config.yaml
n_layer: 11
d_model: 256
n_experts: 64
experts_per_token: 3
d_expert: 160
d_shared_expert: 0
activation: "squared_relu"
moe_layers: [1, 2, 3, 4, 5, 6, 7, 8, 9, 10]
router_score: "softmax"
normalize_top_k: false
routed_scale: 10.1
balance_loss: 0.00213
balance_bias: false
router_z_loss: 0.0001
init_std_router: 0.026
lr_router: 0.000789
n_head: 4
n_kv_head: 4
head_dim: 64
vocab_size: 16384
norm: "rmsnorm"
norm_place: "pre"
norm_eps: 1e-05
positions: "rope"
rope_base: 10000.0
rope_fraction: 1.0
qk_norm: true
attn_scale: 0.125
tie_embeddings: false
parallel_block: false
extras: ["capped logits"]
init: "normal"
init_std_qkv: 0.0762
init_std_o: 0.0
init_std_up: 0.0762
init_std_down: 0.0
optimizer: "adamw"
lr: 0.00183
beta1: 0.9
beta2: 0.99
weight_decay: 0.12
lr_head: 0.0102
warmup_steps: 223
schedule: "cos"
final_lr_fraction: 0.0
batch_tokens: 131072
seq_len: 256
doc_mask: false
train_tokens: 882700000
steps: 6735
dataset: "wikipedia_en"
Below are experts of layer 2 (counted from 0) of a mixture-of-experts language model. Rows are named router (the router's row for the expert), down (a neuron's output weights, with its number) and show model dimensions 0-255. Each number is 128 + 32 x the weight over its row's rms, rounded and kept within 0 to 255. Numbers have three digits each.
After each expert's rows: "raises" lists some tokens whose logits its average output raises strongly, later layers aside. This comes from a sample of Wikipedia text that the model never trained on.

# expert 47
router:161130097160106093171084114071186096137091112116088123128168151152159168104119088127137110078098101106127099094146106086158108183128155082154122201084144138147089154183158071187100107121162108092107159178163127141129154135133149087085103137095154089144136066170073149138086094096170092108110119131188098133174176083074131161100127187148186091163109215105115126117103091101125175147179118168109100161124078127126100150088085111147119131124113076163158079098106148136106135096142099146132169156139157143156116127079113117072219117162088082148133166185151157072065108170100108161085148100116134106120114129153136121141132151125180154171146126061136087103137120124184127137106116140102193160154142112119086158161126096097112140097184106145148171069108080126138088137086101
down0:148138092165165110143098099123123121128071124139112141106143144162148177167145165120152062143141152204172110100077153102161161158180135178091132115142159144135104125139122081155102153176180142141110095103136150182153170119105176143120074123068116071154087084129179129117130097142135134102117106085131180111134113129071113125154089127117126114134136091173129129110085114122137114119131165122121127191086110155209108106141108124151167061131149196125194136177119112150130132172165148110139082153128145196145159152119161124122111116130103165193112196144077081176109195127074212102119109194115152113173133109133054151106146138164114140188112093096100142096139186112136125120097124101142101146129087082096188131067103107138127118154116158126136148073077120021163171080145136
down1:098078150172167133059138135148152119117077128021098129157129135090117074123140076144145126159163089190103126122159077142154140151137133122144132120103144091162109088156105130159128125142172087175097165095109108076148101183132135146156077134192101073104146140076148103144056123108160177093154091067123104135098085113167138178116085129160087112123098038116140104080192115129089107121138130133120154131059152170149126147158142149129150201107159138176114148156122070130130065188132117165093144123130079090116144141120142164143103055175099090101098178100148161098111075123113111157122105128107078142110178083079144067156086128135152143181118105056093137130136193116142099119152128120116062147085150092132112067097129170136076126120109142154116158149120117153108156148154103
down2:147144145105120114129138100120097136114119128088159117093157065158166090128112153131133129133135098154146154095138134117099120132154163141116177159148127073119145157079116143156093123112146152129103155107171145157163106088156131184189114117107142134107132141152094057128118118137069077085168126128082152134077103158179086130056096149232095116170104154131168169127169130141165071155165150111156156110181141140104137147089110118138102134083066162129048073190125124126124145091103150149121171204159120106170026132110154171129151178091086117099101053140107103137102142153171075135107111102142086113102173121117116090104083146136161098093130170171201123113129089159142108151110135138103090113124079118137149149097134177070125165162190143121189078115168162116126188153049108
down3:138123121143147159185141070118152103159179182111161144156150181078131167198142182147122056155087151068128165129153156174132125135123135160099136174091077082157096096096073136141137099135144131161096101115143036160146100116155095104203142153077152070068108170160144126113170097129156088151158168151097191129109097092085115069120150078103159152167121157164072168122132154122101143126171172208132136113113118140139174148123143117120122078168149144198112072122130139096172096122090177150109152090114121108080102120140153131091145084132117166151177174108095141133135132112158071185147106109149120074119111150069080147185124110075089149125116177152133129106113131172122099138121142100110114132154103088120122173129095133141127136148151068167108080107113137122112075080153049
down4:067088129117121132151133076176085153140072117121149145110065081097065146177146090170120177133143156155081114123215154153125089111136132153142144121160107127129119136084126201087164181109136114121088142119131111090108151125130096138155128101126152100134077088070138106149117156177125146088088165138080166095081106175128204123132151186118087155098138125111150101145150145190126107101103123098149140119135177105154100147070171106102159072105081127168137178159116138132134128131091087112233104128087092126176103138198076140101169097142111145135157078161154063163151096131179064109126112119183108111121110146121114079129193148109121142125120078159090082116180154190120176150132145071100153156135121112179136158136114103140119068080141159155107115127134074135112198155098151
down5:131139118123130116181130095158137188120207080114109135137118070160127133136124159160103153153126123109149094124184132148109162150102213061159117156099150137105154111079116110129095145081148133035207131138133178157085097115149105089165190067157177141187051106163139126122135132134176148145141120167120102134090134131122134089120127151058035112153098148132163085118134103169077158104113154138128140190106109121140116150099128126136173118068114087121096116131120160217146121106137089139171199101133153116094184156206134111086126158143145170096047061133102116121131122131098152149135197127133053129112134148162124101111164158093172117157152156120117108092119124113180111170144163077219143138109111136128084145133108086089131104129136134128117136147116115157118104155165169
down6:104113160145142087148106138139164108162144168134129132128150151134187157163148161164125153101113147119147159089138164124022130137136102112171060130140116090117213123121094108137143154138090098144099145149159113129147148136130113155189159134183115167089137137161199142126151151144088182106107198105137171147163213120114144096116109108129153137164144043180044129175152088155115100142171120096135153111180177109148190169108075125115105090166116154127174158111204071129100155129179222114060091115161152153118091158115183146151169103166140106171119141069125108117162086156132125118082108138135083115190151142078085114159104145146121145095124054141106138101161088141151147085111120105083121088153073095076113150124087125136105107134120165134117145181146113127117116107156146
down7:127114183093163106110143078106127106127133212205149063112094165077096112104124115144139051130148093124162169187159097182066122119115125137156138121192161107070130123088189168145118080097088109117111164115141112122134127173094136174146144131112200113136149090114094136093123187092154176137147097177156115075100083085053129137091137163130170095094162142141090121127090089111146162114167097150130081131116096114170130169151108170135133137151099178093123109057152156129099099131129144141092136122149123100161134139144160129128100145153033093211162162109128164131129157153122062142095185161102079118162144100096086156123110175156109091098084101116118152087102147110113119186105133141154134100113119109156128178190159106138086118132114143179132072158201119107173092135136157
down8:084124095095124119092194132167173158167141118162151153144094118142026178094139162157126169211128126120111137146094122132092121131181168114146047102128095141120152111116114121172158142113126094130087066132151195125106179155110164114145204073123103089124126142111132118137080110131100132119169164146097162086139160103118112125128147140187145089109142153153147155148104139085131047130128107179124148138106076101130162153133182075126151128164167169100141161167084163139185163127122122095091050108138121117092137152041096102129078133136171138194116133151083128126147135082171146090136119126077115174145070124071141136117147138119124108110150116084128103117120124159154201055183065178124114134078135092110120151187095156082153129089074099140140139156093134098103096109110182
raises: " it", " its", " ones", " these"

# expert 60
router:169146126146110102187115144096174084139126086122105127129177162150155153081106093110151088092099063111158084094087139066154107187122119094130121184109141159060128153173179080142103103109130096135184126160161127135130150125131159065056112150133131126134115081140107172110105130116176103090126125126198110140164164136095156185095096169123167084169082202120139144103107089103168177159176110146043104187137115132128108174072131111138091105140100074175142082076085146139138145103176106160151144166148204150168094057086118103105167111154109120120104148178161144122127085165091112188086129110121190113122106134141157150118146135150171141111114148097137086061104106123148109119127138154114143131138179096112101131131132102057114125098166096124170155110103083090141072173093096
down0:075126155097149148134078154158102119161158100105149201080139097118133106077171111131094150139151120140163116090146104184098100130103186108093167124189118091079205129125112109205120080174091102070077108150179190106115166131091122129139187178128096093104128128121117139135143107086088087106131151130139056123115123153139140132158162124051138140117173118145139119144100083081152068132139145137157133097132141149125094129122135147096163158106100163119144122182183074161204141150147131139102078099171137149157144161103163134159110075165143097110161126130170121079129179122165140161069157135117124153125107114114122136067129034131138081125098059143163143136087117084119130052140156148130036094125184105127118136148099168126115154148097122156125171122155160183171084137186089
down1:136151116141072099153083134111119096104180101137116074131103100149062117145158086177064106118140141157150171127143134108074064149093098042148112134136131135105066136140160095137099108117143163136105181154118185128114097142101131121059124158166151102101141097130127166120132123121119134123097069110114080065145177148169078103094051142048148120139146125108084133147103106131095137061187157161098141173152132082100171102162128179088114151094157138140124134118173096066145159137078180103098119166086134177106122104182119106108169135137109132141081081138082110151068131148163149135103120177185174110083129174144163111118163158150162104141137180111127107083132183156080094150132185111154215126067069164112071127160114171145136146155144140111125114128176076122123113115149081
down2:118150087107102206140203094172130120099134141061062145086166101175117164130107140121106121181095095138087123055108111108100139114127133179178093119125124185141180085102107153155159149088115120155078157091112121132144168062122112075088116075097115126103109169126096160108147146119152122105133177094141161138113100122116112133177118129123151132161131142180079092109122111215123135162092120122155156030106122115136155101066141111127123145161120122111126144089120146129174143099124151119110152134137172191130155159167147110159121078166222141127156102141140103129180101132114147101147069079120159150140193089127155142165124076135065150092166072192144142148155088145156105072073068111110104090172139134188143168076145177091118153162129176100085086137158141134100123121081137
down3:133116123076077110174095106111087131122096129137123111121081159156127086211173160129086096142132124104122130129138171127082142146140103177162148088149065161116105072103090123165105124145196098040097093152110191098168137102150136125148079119140158134060084043168089151199147082128098178198147145117177160091144147098151106090143196119106164137139155108123144093144085169092110169089122103119118120084078162133109110132161135138148179123128097187170087142160121112127186111118197117097153132153122132086121101152149176158145120119145097162076125127053111183119098121138212126081124168102176152117128113153146128114148071137101150108121106100139150126152125184121066095185154075085108133108136142132154104164098115102184116155099097158137140157162154123153100155115118190
down4:082139136131043095037165107128128117163049133143127115136138095140136135128105112133155088159177182142096190073090087120162138089119120104147126168177157192118083137180164083104179133107119165144147129162094145136106132107114111088133119141056141121162166123098200176185108094149095141095153090153149139161131126114122083042152165107103131135121118168155125155111091157080129084155116168095147140139164099167083078079112088106135115117123212130182088188063113153164114072055117081110125128117120135114135117096130132106099137142119104193168088139136157144097137090124126087117123158180104142133187131128104158139177143162110105072128141119051149161137155103114162136165108144132194081125118151093183124144192113135109120143107131155104075139133158114161166125168186138
down5:114187096153118163137131118080127157093136138121105167082093149150143100108110110128101114126150082139032138171068045089120100059119157153159092142126123109082131122169128122127052149123093112148118102121035146115085110136158138118148118160109169158114139117127163123159137146076119144135120110173112204107135098102130121091044117140101133213115142214107111142119146119089084127160158143084093114153109124077157165150122098149139126077161126173075128100115120124167123162162147158093133147066104074174141075163131156108092117106074138063158178075112167118087166137178143132142094100157113107149097125123141164171194065097126101107117121122188109145129159046050126103147101147148109121083145095148142179121125100101149164173139084132142138110161126162155104093080107120
down6:100137126128132132131121133152132181112081171115116161130137075138136122193128090092142115128171118072162134093134095143106120126147153179140134115096095101161121146157140123129067121127014146134122078133094135109114136104165142129134117112139141156100124144111137109204118149117128168129136101131126135113151103189141137126118163127122147100116097163104146110150061169230108097152092172151160118102048078121193100102137068109101177131135078169122150111136089130150138115144113113178147118113136119178145133197160124162198127141176116121150135148071058102138223129151123112122122062155124113095114206124097154159174135137123115155117080091142158140134096005142109117114085108125095067100066125205156140125120124123140094068153054128147131158149161147092073154144168109
down7:148173125124195152123138127073146149098145123125035133068119098122115106149091107095135111121157095149133185209107132137130129134116177159101152140123160171118165142112148187145145165068069119162108166136057077111173193148169128142088184141146135159099102099086099109137127143082177137144204152185148144182145092126132145147193125139087149100117146143161161084176109144154120111141085199127175212141106124171133115164108150111138142102184066161170072108158106112136055170136113096090104131065151130162102139085128090115128075122113098126145130129123118046116116164173119123098138149167144127199133140079079103150168122113087105161122103082185137176145085098104106145118128121157089082120155141105151172147161135061149129114163140115130106153165114108185119144138139131
down8:083127130151162174079151136146101128116143175100173124144171071151193085142124118146137139113128182185107050088127094147123111117091126097169183080165181117079113125132117121119083141169071162148130125143113190111111167106169139141150159063143091141152145152133142096131179090187131106106101152156149177115164120065184127131133109152224129119130080148185150080100119174096180127182118103132102085136121085104118098078108096040133102157082097124061069120106141155097151148092142081131132108130140130116118134131106165109139082105107175116138131105112144119092177143094135166170175065086106069165110086138131125065118082121142096147180138088169111117161143080149173159139059161140142124138138176110116135118073134142126098138101133095165172092112101133161110075178090132
raises: " the", " their", " its"

# expert 3
router:151152122101097122163079132117168075107156104117085106134175181144149152123120113099125105114113086067134101128122135105164120161109135123124124146091158166100079152185136069142099131101156112142144134170177090125122133125148147055060125139106156081145110100153096172109116123097163103097072083126186130140146179119094147174121123162126156112167109164111155142086122057071160198148179076192087117169150094126129132185088127149135100104125135083168150071068067138131143133073143107157147182165115175145162115081104109116085154133160093145133143145158156142102071076145093074193086178120162171092104113122162152171120124145106184107134172172079159058087159133138129071145114129112102175167155140101091078147121141110086109139118171076129162142084098113100141058163108081
down0:119152093117172126143061151126152141115191135143117110108140068108131152104148125174199060114166154151112159176093081151125123188117122121163110150132153124094118102086087141095074093114080141147109160061126137120095097144149105153148134147105107098122145122065118153112104189150123145195083152159118141158207141119162161170095167174147096062133146060140113183114133144094115123150124130115140142125121106141097140133116158142150117118127150141096172119146115175142134134159134173100158145099113091156138140092183137087146036039103110107096143163000152090068081108116097154144080150139154120128144089115152135120116129132101134112133137163146111055115114136132128123124132142105111138182132158143116174133134127088194105112098110152115121128143113156202109142151100113
down1:097159110107133176112122153163102157082118199149140098138088130124071106157114127116123141124175129136168203148153093142152134082140117144131097128109141104131098100195144163094134063190077188038091132120123090082140115115080151129139134103099145100084151070179119175157126117132135104145135138105143090172124145162156165156071152136112149106115190104150095111123104111052159153163090154160097093128164165132122072148086143059174076145081152128126120112164135089149165123118174132119177138123163148150138191144154113119090154099058088175048150166111128112171143136175115171138107111176150113102037074148153159143121159173115182119105156133124080051120119141068087150131094105143110175111127115160128136116135116122138116094113128147143096099150167096169070067069128141
down2:102119128149145154147102106165132122125147120175111156103148105157161145154153148197110100129112121075123076238159170175155090137123122114093119143108147112138109111129078157141107133157080102154161077073141170165122083187105151133109127138155150145183162094177109148140158179100183087172169136130109154119193137086103123124126133137108161145134112133127074127205123155150119093152129072063079179094093166096136075121115054141101192122160179166158051134161198183076148156102094122106083163125088149099176114088132136151063107100122134168137101185117130123096057149106129150098108082122096082121181105152164123085156149182098143128128135092178216157135104138080155137089161110114126118161116120170120152105113087111179150140121101136140113127121101098108170166136145142
down3:088158095100151060111169209145158166141123122133109118110184113107101135128178128126121091159128126160128149124202099095122090058104130185154099119056076071169128101166110137084096188150093143142176131097112164128089127157141085190128095094146091116169091119170160141127103105151097135102154161152140125123121156109120113121142125120136108126136100089126054145091172134130139138075111175165147134167141097137095083133056131135130140152099192105089133119176164156139128151146126189105142142130181142102140120100163186106084145153104128135121171174175103115115097179162123139062162096111155121125063179161104112158098129154130067084198111175137095127198062100133111066110114091133097115168129140149122100094187167118142100181172130154151173112180185142100127070081098135
down4:165162096135146081154108155173085153163142096139119146125121165165120169098121119079172096102091091125146085116097147141155115071158126108146125083123112113113153166121185097161151142159097204171190127132101215170147165139107154123161141146145147147074069117202163095149137097134140135162128110162151122152159163144127127139126139105122102173140035152125130122058071133087101039100162125122154086134131138162163114127140077162117103144123109170140149167130137184118119126169111115180089097095167118159099131151146099114142105162129160151141119129165094166114140132128097176134181106056127181167142141151100142127160122155124128127116061112066156176097081047168135085136101124147097129158147127092108190056125169099110164159185095201132156091077184078120138172101111117
down5:087098148130122127102133113142137137132119113098187129181103123113063159135114142083149144185123183118151101098188145157098197116142146116146202109114126134146120166162126135130162111211049119113173093094165141110116138134184138144153116116098039150111149142105133103106160135139161124110149087154098138183127170159079093176149179144185141135114143192164180178103211093165058104113125135113129180109095106115113142174074092104150079172071137141086122107084117106126147167087144114090140115117088140179063093163102184131068124115132173141131128127097118116154146166133129175103126165134158069125132162103142075099120136158112146175115157120131093133153116176106141135079098153136060084053124133083187134149118105141095141118112129071111145116162062155128157096059127100
down6:125125090174163083061084117098126128117124078092143103133132129133142147132071163094161118142109082129108118120138122106114079152174199119104171125134186108121112140137080161169139134159076110152173114090081098115134133132187149125123124128161049140136144192103100170135137099114146147223153140116102111118187129137145098111136126171111092157097067167155104115195118128193144118107130216103112152104103192104160163092132116128082143161129086189136176098161164141094136091107066139146122110094121168129178152150087152103164118157178155152124094084062129089150142145101135197088152096128147146107141171200124111114178068119091106102173139128171117187138128126073086143163112168099164080076073099129175146101071143110138110161152086137143136125124181170160106161131095127
down7:141140112141152119146140107126102132112132137102153133118109160107107111085122118123151104140148168163091080146160140157057114159136101157140167152095131143103178092144131148137202164109125062081108122165115100099135106136151115114146099036121124158023115180129184107170165114081152127169130146107139070130163119086124154146078090079152073128144149139165111171163150163141144124132163150137205154135087123097112130130131195141122110098105145092154071178119178150072089112179137160050076169107113072150109153142129159081104105116079108138144065090109105134143136129190132092130084122144132208117075115143160126094194127128136131117110175158149127231117119081142099118096151206144150123120156113081160160131122079099079189159152132073107128157102155153115182107107135148
down8:109146140183097046118083114111128050125133088160105172138091129120141111103081153178124182130148139153127118176148142046195185145144181174111162122148109147128117106107124124081103177124046124141137131130121163133139113137116113082111109125132127101119196099104125187106114164215115155078147076121124159167143134120077162076102101111091133127098155118120100139120143108195118136138064170161177183128137112116122142164150082106095195172146118158140114140115106134141125136123144130131117139118104058099094095130134101167139128114097137112100188181106140176145112122116167206095099153119149113128109182081171167092159135188139128122195139166079115146132103118109121093120167118164090129138097089135101103171125121096127096150135132078162140120150134181228136097074037076
raises: "\n", " However", " They", " In", " After", " Although"

# expert 8
router:159139137136089107172080143082175111111108084147112120102151145128178200123102082131134104082070068086156107108107099103148101184097127109173137159116124154094116180161181091163095086118161097111116147197156137143126138120134148106098136184091152088131130065179098150156081109110145081088125072150170120144182164118077120147079101164133175064196151179117117141083124072069156200128155111179089102152102083114121102175110082102159117130144124107147145103098097137119089172075136116149158142171150138095160117160103153142105177113151094122140150183182139143086088098157111103172084150132102156103144110111137122121124093160101165149142113176104116106143078144110201121125111123153115134132165178069122089158137146115086119169069184086144152195097093077113124098163104088
down0:122122092175148166092110154061082140125082114172149087119130165137132100175101162108095149127215126118109106160149146129124138102148138066117123152119106172166112112113121155097123075123110099135123123098094046154140140169085125049186161155130162112125127107123129132127122141132137172147116108115125145135130106141147146092144129087098101131133149185053110142140127147081124123055118161088159088170128155111195145098119117088072110157102154185149170111186151064149146115106099125225210118168103087145169040128145124141188140115135134172103097139108116113194131112069134137118067088158159124142114097116146112081134121130121112142112063138185093091088194165167125139153094114076109116127159092157175080158109099115118081106066150139127116067160176156086103173109137151
down1:090176091095134139150182114135107126118165138110146059059106137112152132110102141130180138155098125179121157193121162194068167110180140134164152121110099135082142120120149071160147117137186151116162187185153083123107103100144159165100124046138151148150091143105089124196100120149124129146105169184152124126080175097180148155111110153144158125118132156139144146107119176143102117147112132118104082131116085129143153098142109150121149080106117127117133116109118147182066131140075145098114149121181133129175142134098131111140162127219213176183158037134127080187141136121102137198184161154076161127115102143118109128099148142099129142133093175111085169174177098117175115087164138124142079150138131191144118095199114114085129159068114126083103187158104129176105158145114174
down2:145094124100163134109060088114086116145102160181149112135081133111108192125180171063180094160169200117165064078116108105165118064155152121157056098136117088094134159080147123158079093109128164128104152115099121121104139132089133087155151116038118163095147159145133126164119156135143130143134058129152142100166131081207113113115110181129116148144097128152153147138178186099178152107099126189140181086195062150116126130026127120115125096136166128125132109141139148085129152126128100123158135125114182216153137081157133154116124150119108119128114159156074172124097142178110097126112112085106172120187147136119182165133149145134100132107150113151074219178125145154093118157099163156118093164110164132167183101173127122165110121127158111126087118174129162112118091101161140
down3:164110118083129138127116116120070041129173101091146130134143162089124122066133139096226119104130147168078108106162132152173135131140183165175091127143146105179170210113169133175149151164154129144110149107109196146161121098133173088134129137161161108064110095162112100165201135168075113163106188103154153103172143112144106142123110141135145166093145123144157110133185149161117115118177094142092124150158113102116181147190146083058108078132049099086104144126123118172139172206094130110124150155154112170106165094130085144107171152168159111120144113163147142110085119135155114112136118131105085171089136153078179164105158154073130127107150128199117083148164128120146087138103104072182142147149079163113134128067132130088188123103192160141093078120145142091159143096142149
down4:151093137136114136157102124126172070102149151153135141100156101126077113091159170125105134149151144150062084178093133111097085167129142085140090147139175156103128135099068102096161139106114128162136082115137112153126143160090154098133116102184110099178157151124170156127036108075172138159115165119109092151072226138178151079151152124122155068189147054119133164122122135116178101161180067187119112102078086099134121151146119083151158031083138130089142121172140103130151116160095035117116158089129116081153121164134133154180143137196181150111134069108104146119102117149140177122130141086148163149163183161152068137121166108137089186153132109096148109118136155089108122115188157135144139130111097163124155048127118141141147133114096077174102143143142156157170109164122158
down5:079115180123178108078123142120116145118123102113137065124158146104099168154119151143130107154161128145124108118099117131100095124136160137178082170200107086122137142183137154155188154185101125134149140171125136061161119075175118094213095143113093145100193135139148130146116106121170168095136147096099175163115086123119096098132105129148149140109168094087063122165186150177112133113127145113176163073138203161139148152094096140103138118099114106197088166079154147154236168160113091090122145106099082167131174136114197133096151067105118130085085155134120122134096127132144132106163101176130126073030178117087119161129105148106153072067147127128120115148116113104153159151137124155174085084078125120152162115145121124110073112141158052139180132162108138093096128074144160
down6:114119146126122087173169117112062120099054164146160136103114171043181137126138128135116164144188192196155117143127125145123104159115123126143125129112125183148118103135010066124122160085085110140138116141113144186123091148060104129164102127119121148125124144148146148151137244083112160126168099092077162112156113074157095194163112068164125123108152131126141147132101155143174078137122149109158148181099152106118126166148164139165146144128133176133118170177095081032129143108074173123158110140111164117115089132110100108165152089115103155145150089077090154078138077114132172078110129056119100102173162111110073121170142183134107120117137078164121155162143113109052151079140115075149129128110109141164079170115154134132128151136117143157169164157093134140155111156118140
down7:150115154107102082097118155138112143144143103067110094131135176112115109153126121152073171153089066128171173123105090092113163173077134118114077077111117136160201117151089131148106102164138151136133087176168122105147103110133138234078145139133107120163158137094119091186061142141136125151129160146128125122204114178124177173089169142100127193110092126087161103112093059196115123154102085146092082147117117138151105111167120157087082176116077139119133164118121163147107106191144125100200149131118110107124159146189085170151187106075141113100112115161154123088130121178188126131093190137165153092094131099128148120139105117190056084087127144137137124138114140119159101151020135110133108176098127151124120188145129180131139159139109134124075174146200111111144101109110120
down8:130099148127153176105134095116057197175138132128100140094154118055097199105135141116178131145140182127125142118166077122118098175115071130161179149150084118119146122098095085136110151104144116109091130167111140166121095121116120191093065157084112118098134148118188159163141208120107104070169127195210135201080149090097217121147097160095119185101105135168092142122170147147084137089125131160131140094106155093109176082151133122162086113098123134160120162157089176116149085000143125086122118129147125181138165151104136138139141147121136117156137118187139135175124147147153108135068117092138122117125117122097135167163113086147168122141171170092131108060168130151120112202108085103099130149081121129103137117106108113122120180150099145129129134149161088106160088061143114
raises: "at", "ub", " break"

# expert 26
router:147141142111106113179071176101154100110141076134090087127156156159157190085097096088153100071100079103166083078114108101159104177121129097123134147093164161098106171162167054170105096107191108135161135151176112143118151154170158085098123142082124063150108094137105153123094119085150083100111085150165132157131135135086133165087080202119175105189118169102146124078123065065150152161184112168115104168151067109126112162099109132186101092137141108171170090093088155121134137086154092187138150172141173138163097112097110113123192117159115114091126154199152184107082095160129077178083151115131156138148128133134150145126139167154162129168125144109128098111102153136155097140124116146084178150181172073109093122130129116067137122090172096106175157083107093134123094136099108
down1:158157107155081139133182122195131147079106176160121122135131188094149084109106107062127093146076069104114129160086142109159092144095129174187118114101146146121152170097132147078132128083100115163175101108116103103095143138088120065151150104127163063131111061156104073127178086106136071101140102085091158108098161092195114087162183168128116176130112114169174210133179118161122150122125134103154148112049119163135157126117109083151162105175119136149142149137122131125072090094118171101146157121186129118102162183135166055153143175165122087091127126111109142127100122146156135108106151160114108149138175167125127121107122143119098143096056164086120126073128046154138122118128103122102157172113112121137159142107196166118069058142124186099144089122131194112096165075152101
down2:104053091147156128125131137178146098165079109100117057153093183097094126115174119185146139182101135087113155105151147118153102109152106110103128095148135167172084095044123160120081178144095151109128176188113124085121137115156106154159156117132117110123131135130116073153175166130123137156155072124076142088071133153125128131148133092178146112104166107113081159089153097143135164089097183111136175106115144188175126120070197147150192138084140099115136141162099143131158151106076118115124189148138119120144161148145174188109126169098062156150150098105132111182190136092120140119133144164081155151147191181094134113057152104132163184153089174185133172157097156147080166103219129100122122153149181080142171129101080126099134102152097118119086153093099119108145112127175155
down3:145109152105180124069138148087190163087110084106146075152148147115176159143149110172149122130104170135214132143116065127148131160111121131188139099135148109083090108124155036157112085122121085165113121101066089076102129152109123146145111174148117117162181108148136124152105101085178149112097173166095184134116112136116191206122143219109119138126195096095133129092131130106122092087131091190135134134124139144135111095119155143182076067149117140118100140139153106157141145142121144169162163120146163113103105165157120151143107063152195166104113111105126114168169118068145131164115119119151106136169099092110162120154150131088117186115106103116162140113118131085204126079255112159139150158068124126117159177127084158143110124148092138128103132100175067125132146132089139
down4:119080172183124135082145097173088168107134162147152164104104153122117127086194090128107151138179135099144085145135156131125135113115106134085150101114117140155118115097092098122155145105085116124080096100149147169104145097147128142144142127202123141114130158112130181124118121166165142103135155175123161116104141062109068129151163136139117129148195119084120147199104177099216121124118135076137098104087107149074161115133157114171137118088176165070143152151115119110131098134099126167085155091178073096129118069134130058122132097085139189153096149163105171109096085156142143088171179152137092125124080134086114135131099051185131084076126047155110154125166208138088139102107161106174154110103095121059074135098101152114163086129120139157089156087109125143198197153194148
down5:165205091067191126041102106112100117132147123145145185128061060141112148133164079097185131158158168130105144131111134123141116128156130148134103170138183155055113105121126118101174092119182066125208151104078090133184147150176143152141154135084112113115147079167099167074150123100158085161078136177132133131148091138187148146102168106142130140111131117110094110052147177162104134094156086153159173119171071125163142119119170142134204152148121170073139053166110118151137147199147135162155138144149131120105149188111097144154110145127152137142201112160087097120163136095146082122153111096179096173082143110109125114131151059113155141173139123168153149125111120134164130136120141103097180126145132108154170135107112109109116136151143120143145054161192184080121131128073127
down6:099145096123125129085129036180148173071072116130129169138131085106137125145134157146126151121126103170112113117169120110072138116101145102113089066164138141152120121097162109048086103140126138099180166165119159065137132118108113134192157154110091155099122139172127075173116166118145169143151221121081137147126101126105112153138182117125163165117109127150099112113159204131114130114117096159095121144132172123048098131098136114157163118147141102155113094123161133132092146123162123118176129146143046131164076246108137201108052113099082154110141177044146154108108099136114141127139168150046099183188097099118117105104128132156095203135119163078107126121159112117085112160100170131108131175142122104122150134156160139132113110076152163094117104147065164090088130150143111
down7:109118128121158141151156075152112144158197128144128128120071160149097127129144084192132121117121128082070105152142140149164166113094122154122075104086083071122091134087084160082137135137152130113101162072086102135131100109110110117173133107096172104144106151147078097118066155109167117126145155182142126084158104160112169128114174102152078114093116193174183162118109118160181156126113129143144171158159094134129143088111115154150169105171110089149117095136109144106091124117136115150155161139113192154112062177127157063164144165111161133163150170104099166175120132084090164089188139069139125165140103132119106114071155079090133232109110142125163131166120120133132139163147149060128042151174145169133120099158103141140109181066143103173123127246151095106152064147102123
down8:119111055169110060106145147140116134099134178112121095087178198125156148144099190116118129106113132090087140119055164115146116144165095070096149255125123181126129113115107110123098135084144132119169159161132117119130135062128126145103125140158162129135128142151168094128143163042101167155134089154170098180136112153154153129098113089114107166129145118050153060128114149092138120129156126109089121074173060110124102095110131093139134067118103129125050126151113178151110169060133157160133117160064143156161094098100138154119089085124091162043135126164175126132136141149145087047123077075117090104134139105103120145180122160136079110109138103125135125129172095117129175172090183115185125095158145177168131122146093115105137135100148114148117086089156112098189092123109121
down9:110133088151095136136129092125154148173114114073122124110111133141131066110103151127085118085133120211163122175071143131141147088127118139168130108114125074102106141070117096097124182142106131126068083165096119175089119143109131110099077118116144118220117131178139115114099051084125147137122102106087123169126050079179109134164155069129165128101139171062214151110143115135212150121156167146146096116112117130089142120183110088174123158123109074088133112162176114129111117119109141147118158039153129149123122192129108157175125134038136103123144131132135122142083138144230188124054133203114121137152115100212109152077151130157113132123133105099100133171157171128151105159125154108155145094110140105139080135062136157077135118158129123164102123105126105121167131168156126
raises: "===", "==", "In"